config.yaml
hidden_size: 160
n_experts: 24
moe_layers: [2, 3, 4, 5, 6, 7, 8, 9, 10, 11, 12]
init_std_router: 0.00759
tie_word_embeddings: true
learning_rate: 0.00572
batch_tokens: [16384, 32768, 49152]
max_seq_len: 256
dataset: "wikipedia_en"
Below are experts of layer 5 (counted from 0) of a mixture-of-experts language model. Rows are named router (the router's row for the expert), gate (a neuron's input weights, with its number), up (a neuron's input weights, with its number), down (a neuron's output weights, with its number) and show model dimensions 0-159. Each number is 500 + 40 x the weight over its row's rms, rounded and kept within 0 to 999. Numbers have three digits each.
After each expert's rows: a language model's description of what the expert responds to. This comes from a sample of Wikipedia text that the model never trained on.

# expert 5
router:455478488468487430460521521440523378474456487506507548549474479541479460445491482478548537468406571507466531455551495514595492469525516566441469554486420515533436531445576564487485461520466501435495482506554500573492503478465519511459520457450551496485477433520540562481462502595503492465508519482598574534438539548527529513512520497535566450498467514518495468504504501497555546454503506543495488530499446470454533443455508517485458466497459485510448463585524469520513489485566477
gate0:478415534472491418464542524505519419507467491498566570512531489473459492516553460506448466487535477502451488498483454491432498497514584450514540530445449558482539427590513496405538465541477471488460508456505437456594465436539463484463469503494518465444474509449456514502440536504502477515510501517490499530621573513530534458446449496525550449521423473469445540502541524493436512551476520516563509448533509535500470507545516448429506547513532440508441508522521468462453524508527499
up0:496552448459561500591400440449510528472505506449499538540489528497509457452483535552551559534496634478544480515568471460592549506555467491491458478508556489475506527513466477494481554449539488505530502550495520505498444517480460483599535542519465486581518521472507523463512492510490513526479497513516504491464500525458476571531462417501473551552538525496477471563538422555483455514540536517460518442497530433517515472534509556490448507510485539469557505546403576499432471458502450
down0:531565493494489524513515432519485468469539463444469498494518477468505462463572467502535431458546514523499537575532519421475504466452445519534394491446471490440524465434530514556540570458554478511489491464538444491454446474505502452502524523469473562448468473426500429424445512480460486558412549563486456472444548483545544460456446486511530477517506465503494524502517557493504508473485541449467502438518503559513498520510532524553425461486496457479473463481415492552407480441491429
It responds to: Sentence-frame function tokens

# expert 18
router:454481487467484429461526517439522379470456486507504544554475475538474460449486479480549536470405574504462530453551500517596490466524517565441469551488419519535440530442581565486483458518468504437493485502552503572490502478463517508463516460452551498488476432519542568481462504592505492466506518484598577538439538544529529511511521497536563449503468514516495463504506504500553547457508511544492488534499450468457536447458509520481457470500460487508449461585524470519512486484564477
gate0:493483479567541540500527474530477569429552510492584475520548487437533512466510476498422519462468534548476458557458482584494525482493518524478570541553541507541520451456463514407510502457498441516547463567485481443470544459538465461592516463430493512486552528481509477509526496551554530509518528557482562484552466499528514544524527476487445522498555504501521492555526456577471546555605428493513498543523530517416459458483558553507446496536499492460475493518565456527506452442513431
up0:496476454544431585493404476494509459465458482504478489471481493500411495559502482517491480509556477511583502594499555519495387504450537447520538540480472480503471420521455490471418456515500471510500418463463453488471507458483532474487529531468522421502490504447475477488536531511540515480515525483457465504452477592557472539571515586565485422469482518432406523472483552549480537507444557509497428509500455470476473501548496529550551535458507576489492497459521520493518501464532536
down0:508455486529535559461421459539595480530456508470474437425544451508485526521517487515478573479444456423504537553497556545530459548475524456505507556497494556552540450538517522546577550477494508447627465499437514519506553484507532509534471528481538485449461470479500536375505513494560474504506480518550470565534444524538457514470514495501476456506439473482510486460447455483474497480507528499503499392531497455497501549476501437473449499538558554499535536514544449518533553539510426
It responds to: List items, headings

# expert 8
router:456480486466490432463527515441521382473456486508506546550473475540477457446490479481548539469407575507465528457549494515596495465521519567440469553485415514537437528441577567486483462519465505435499483506554501574491505483463521507464521459450553500492477432519543565478463505592507493468506518490599573538437539548526532514509520496535565447499466517515496467505502505502551547457502511544493489531500445467459535448454512522483459468502462486510448462583527470520516491487566479
gate1:488524511471519436436568475524487493462611506530507527515456413440410445480538511475525488432412490493518458484492476473526535487523444533491406479489515497583472468508422501486429478491517500463480431507507459456526505461485496510450517520504408567515441498539479570477450528428541463527461539466525521494476483568516524540475514535511498499516490458484483513480513555509475543508543556487478445486500530414515503528493493498566514453486453480562550580393526528458461481450470428
up1:535573460471464516486479580499508509546477474528513550475597534521484552477516433482541511407486520479525535499546549484432465488550508493530588542543506540439512504555553488540558580506490612477495423518576565547464551479500484525499534475489556358542501454466524497487522492492526501408497582501477487505504443511462476519524496500447478546502497549487451525568510537485535495552465544489501461510519460541514542563458506502476486585476507531528513451514475481513478496483543556
down1:518525489434549513514481485505466535552474511468508460567482505474540490441447503567529540592439500485500474540552503582497518522561515497563515502483504550535521412537446502539522577552392509458545389521491514430509500481466458502535498580450484534469422491496534556495454576454529542518519536506487448518523456550539501507509448557493486423532510488479552556425500470462527500527538509560478484532448479497490551581498462489504481433426499487532465548512504507499553537555497536
It responds to: Function words, numbers

# expert 23
router:453477491468485430463524517439525379473455486506504547546473477539479459449489480478548540467406570505463532457550498516595493467526520563442470554486416517534437528442577566486486462519466500435495484504558504575492501480465520508465517457450549500486475431520538565479463500595505494466508516480598573539439538545529529514512520496533562447500469513518497468504505501496554546455505507544491485533500445471456536449455506519481456468502459488510447462584523465519512489481564479
gate0:462490502518464502491583517517561464530483577502493432489490526537450526436523518600486566466480552524492501514514537477496514456475528445479508533521493477402498542521513517494543472521459470524509543513486502500465518512505590495521415444504581458466505536415491522451505445472568520473576457498491420536534567517490538490459471459543508499525513535466454485568553460494513529427482481527441569456540481474627555559487463537471524425494474532452539462543476489474523556548540488
up0:524524507558534489510546492450492574509516448521523470539490572512458523502469540495468482519474453429569488487507439541565521465528423525449555574482476439528480453552493550532622469544501496466522488482502453532483589515458574491538490429490479533519498481558466520476521503505458501511488450454543440491556540461457482577475485531451482523522477485579435540528501533490433425474502526550524546514536507500482399545507498479475558473463532516448515490473527517540422491429489414
down0:550533520537448556532478507540492570489432541501567456515465560539459429490488500439507515426501501494466536530536464501480418517551453479506550487601442558511503494511487436515567469486521461522519510521508491514527484529491506456444488454462535480568492520519466537454538542543525514494433546469530491570560480494521537583403503451525532542520550424603491451437487469495546495492509501493563592503514533579533416555500505506520498483547470542459449470474505514494472483507564466
It responds to: Technical modifiers and scores

# expert 9
router:454478486469487430459523520435521379474453485507503551548473474539478460452486479478548536468405570503464532456549496514595495468524515566442466551485416516536437529444578565491488465521468503439497482503557498574487504482465522509464518458451550498487477433520539568475468504593505494467509518485597573535436538547530531510511519494532560449498466514516495463500506504498554547454503509546493486534501444466457536448452509517482459471498459488512449463587525467520512487488562479
gate1:573529465470456472479517517468487386411458545530447516542538460494468498451561511453450393459525526469520486559509495504492467474565535492472536443469502485520461540487474500492467488530539472481519459483480548551530517431453564499547513525494467532522510439469494493415531560515535470503482526536449509448474549559504539452557476444511512493529408551497462421502439542538460512449510458510483484531522530487523520441575494479444513427467554490462479520540576565479472468488405498
up1:508506488477483528531511532521479384486491550454545479487433602460449493522538529483520470504513494504493492506453535485491498427477446472471546472530487452431530574502576512465428510423451502583514478518534533542484496423480499560555553530490473488517525511509538430448508539499574486500486504492416500487607450482491472498558493507524432561467450449535495466485470535438447595458526565609477462589542489538514457482528482478479523509503539483473497516495484540510477468491491546
down1:526441469538463476462522487529446454468553477564525459497573492536526511552472469548505515441494445493553515490549442401513517499480499516551539427510453472447490421532531536510545487514535508485442526506485424527469469495460443533494589474526464491520512507493539498558565561517519543513478494432513505548570537482519483534456500559523515488458451488430495465535568568549464553458494529449539493455535457492557571517478542557517426503428482534521448522556422520525458536426512544
It responds to: Determiners after prepositions

# expert 3
router:451481490467489431461526518437524383472452486505507545548476477539476459448487479477549539470407571507464531455552494514596494467525520564442467554485416514532435530444577566489488462524470503434496483507553499573491504481466520511459517459450551499490477435520540563479464503594503493466507519486599572536436539544527528513507519494536565449500468513515493464502506504499554547455504506544494486532501444468456536445453509521485458469501461484511447463584525468521511487483568478
gate0:572464511491486502528434508498498501515460533493470503545541526415507483499453516519434521579434496475540529518556483526497588426604463509472471506468481548505503401506474603465540444516448537383511460516468407505529483572496465475569589529484569458541537504481499512518426479511565521517460498428508496555506544472466476486497528505460477501444510457448453493516504497494495487480421554469453445463534485518521491529467506522547494563506452482505506486496460523444525562540525487
up0:555468583476468505559525526463498496487486551542472546489453485493464481508439582575533527584524535479434518527515442437445475496515483509562578513514459515541570438479540576434510544563555544449523529533546514492452514497444528509547535462544573527511530574451419458513512500529477476478479469398523444530463523465475481517514554478481536494522485438503505464532530504543470523481474455519483496450531472464509531515543552471459501439445499495477498401526564530486495421497561477
down0:566508472530581489503572542462537501508461468429530535557424447466550392539527494487509517525424535475497456509575494431472566506465553433549504463502496546554551465514568527530515527464517524584551510477518546500504486529506512469484520571508532516485469441433518404525478439524474512514448517525497474529489514481599498450525592466510463537440481497554478490535464544509434512511464474472534486490469476469489509513549542456472570487465562487517523450442474461432469457458507502
It responds to: Articles in lists, tables

# expert 21
router:455480487465487432460526516438521383474456487508506549550475476540479460447489481484549541472409571503465532458548496516599494467523520568443471555487419519533439532441576569489484461522467505435497486504556504575492506480463522509464515458454549499489479433519544565480466504594507494466507518483602575539440536545530532513515520494532563452499470513518498463507507505502555546456506511547496488536500446470457538448454509518480458469500460484513447463586524469519512487486566481
gate1:503481444422508590459488477510508507531502523461424580515550454468602533532466511478529455547532540465550473585504456522534520455514498559519425544492533419475495539554563480540493429518495481529427501470538505483501472572500486539517519443457460461441498476503477490480569408460487528529437546519476506555414512542476499477502469477536573536481443445570484483478413483522517562537482519419505524519449499445501520500541537419503519498477452482488477465489479534478517462481496539
up1:538474448457525468548453531524564460506568472486516443463511409502538506513477491489516499575497437577506465516449506477575494446488513529624530521561439540441505445468532481548519485500518516600398434487498521548517465473468534440530442466474487450487450511536458549462542500557498492549505483528456560486479510531508540536453492539507557542477500497567471529523500492452527576528466496485509494550446461465508481525584491513507515510508536429462535545463449474550548410498521490
down1:566527466486508573483458442480465493460538541577502546484538452552517466471471493552497489536490563541465499521452533480509544440552470515569507477502557498522495465551503475555515524514472500576484470439497517610507505473465540464518525483447484424447500570519568474429528465433517518479507434557513471524468533458523517503503506524583535536475446500540462526427481590466555436474497505502567498559600516472502508580509507425546439548556499491461513501457498506516487436515453503
It responds to: Of and the in institutional names

# expert 4
router:474442468546454468510517443461511484468497495512542593458542477514572493506420515510477557495537483525558555483581434548499501448503525519492462529491520517491521536506448551491479464552451550576399484519497447476570475481522548491463574482438542406513535477503463529480476492524491524555585504477491449469484521501505520538471572499482524504522483471423515528594539448454522488479464534515465511489534508435480482490451465507489465535455503462544421499586548504509470604472499420
gate0:514492455522593432530577451538458489521493528525589514482504523488439476441509419552498509535505578469555508431440431461451474479554455472504487513416522443482466442578477460530551469495523528494457486477448437462473564530530508455481531435457480537508468516460507480513476447496513557505543502501505509530550542516521550486507507528456464488491525461532588560488482463508498542464509510475499503538450549518469602541579455526586467556462488509471554487538568528510531532431498508
up0:480435558509479501522477558490515495464464501518461454545549532498487497517452562514520498449492496498460517504513481544499535519589533528479489530520550484579531446504465518469453522445530562484531463521506525456488478562455516579542415541426571513515468567523516462527515529508517483482552470533556481486540442476460523448452497513476427548471521516525493473472472467537497508524535419519502521528582454564442376517513584475431449519569499455508536473507538535455407553478510586
down0:451488491454503478496536499498572518525437487488459533488598498593501499559462470510499489485487448461542496549522488490472558402464537488561535463532409504469527507398521455458525516593526506525502581501493505484431472448474549532566496483497467491487490479478526502503456582482458446441441543495486545527447543526553468551462502452561549517515506528498490417495441501490578503452454532548495469497555524518529503515532481495479525475513543589534509513449514461559410493427519469
It responds to: Infobox field labels

# expert 20
router:502507436544466522458504430463466472497513507491467511511542487557585467553457513439455518383502518472503478504479501563455539518512496495470498485485481547564468553451513514529455477524425539509499422444486457537526561533451476471486565430495501456509552492537498491456465542484469571503595515505504433507492511506532531500516508545561567484425503502464527530506535496494533513421433427532503464593576528491478558514454485532424475534483440513505454483592550522466494500457562452
gate0:533523481523441430512509437472476457455496479506563448470510436485476543534481515509526529572448499482526479541538545518506459448454559512512500422486496415520498514501474475488503538516405501579476586533500543524497545475533502569494521505514516555528598541554526504464501500551552505458529406437462508413494534488451518530551516570535486444498487541479496486414495414492524546525488469540526502456502513498486556450488544427540449462489465536451583541487542458503472426549527501
up0:519509465522434428521543416488489448495529472503598475463513451500468537526502502535471538550455494488516490518537508534511462479489557562481503457478481420528561547471432530501525562496422569568467535505499569531502560455564464531476543532498560564555572531544506504474516514564579503470540414402440532432510521503461522501547512530496473437480467508512519509428501463532502539533466512493513503463466522494475567487512520440525459471521466550505602490488499451482465423544471494
down0:539536501517561451569477586497469457495539565505503531463467534515453432471493468493516457407484465553478491441549464502499473508475536518532449537463449517492533523508555484456430465524530540422475543500524459500455493478500478455514513511502461496524442523461443444456557444434519437510431535530621568570485462505510506461436522553475538558546530600523536498453559453537459472493449555484471495490498434454491483473465490501533490471502460425493436537495507462571496486463505531
It responds to: Common nouns after determiners

# expert 7
router:454479485466487430460523520437520379475454485506505550550475476538479459449490479479548539469407568503464532456550496516595490467525521567445469553487417518534437530444577565489486464520467505434495484504557501574489505481465518508464518460453550499490475433521541565479464502595505493466506519485598573536439537547528531512512519496532568451500465515515499462504505502499552547456505509546493487533500444468457538446453508520480460470499461487509447464585524470520514487485566479
gate1:489554501520418451482425573514541442519539498447529550497483549511488489522530530498470530490560473494523490491545477508523505539474456425411463513438558506507451530504546532555566527463444563398498458493514568559492439521470557487519515477497499514600468519552531492425510455489504484590494438493518535488487527522533502492494513533559472521488460523522473587517524492576476540460485488466474485524548458506506486396460545520515524490504439569497498427511498551504479532493621478
up1:460432462496419510440494522511524439533507452489427550520530527454549547520528517546519500495509525490505463596495457522536488491498539514473486536491467485516536550528577473494532520472502529518496541459405619469493529490520532541470527493518558482538533550521465515470516535462524415472456457508506511537501544440473504484508523561454414495518458505414476459494475581504478523512453443577455541521553432385615488515524462466544484501541490529484497447474501499448506535442500456
down1:459492529492432434496494494511537449471567572463453557531528473499501519557524543524572573478502514488517511562496446544517508476465542442517506467444472502560512531508571513512544474485526458512552436477456551513563547468593534459501447539454541532505494474493543503482409477463595407538525524547508526536601478489515496500539506412472444555504506470469453506515465462542493478488544547546494530448546459476519455468553478538530468534559490524487557545455541550478493578468537503
It responds to: Determiners in coordinate texts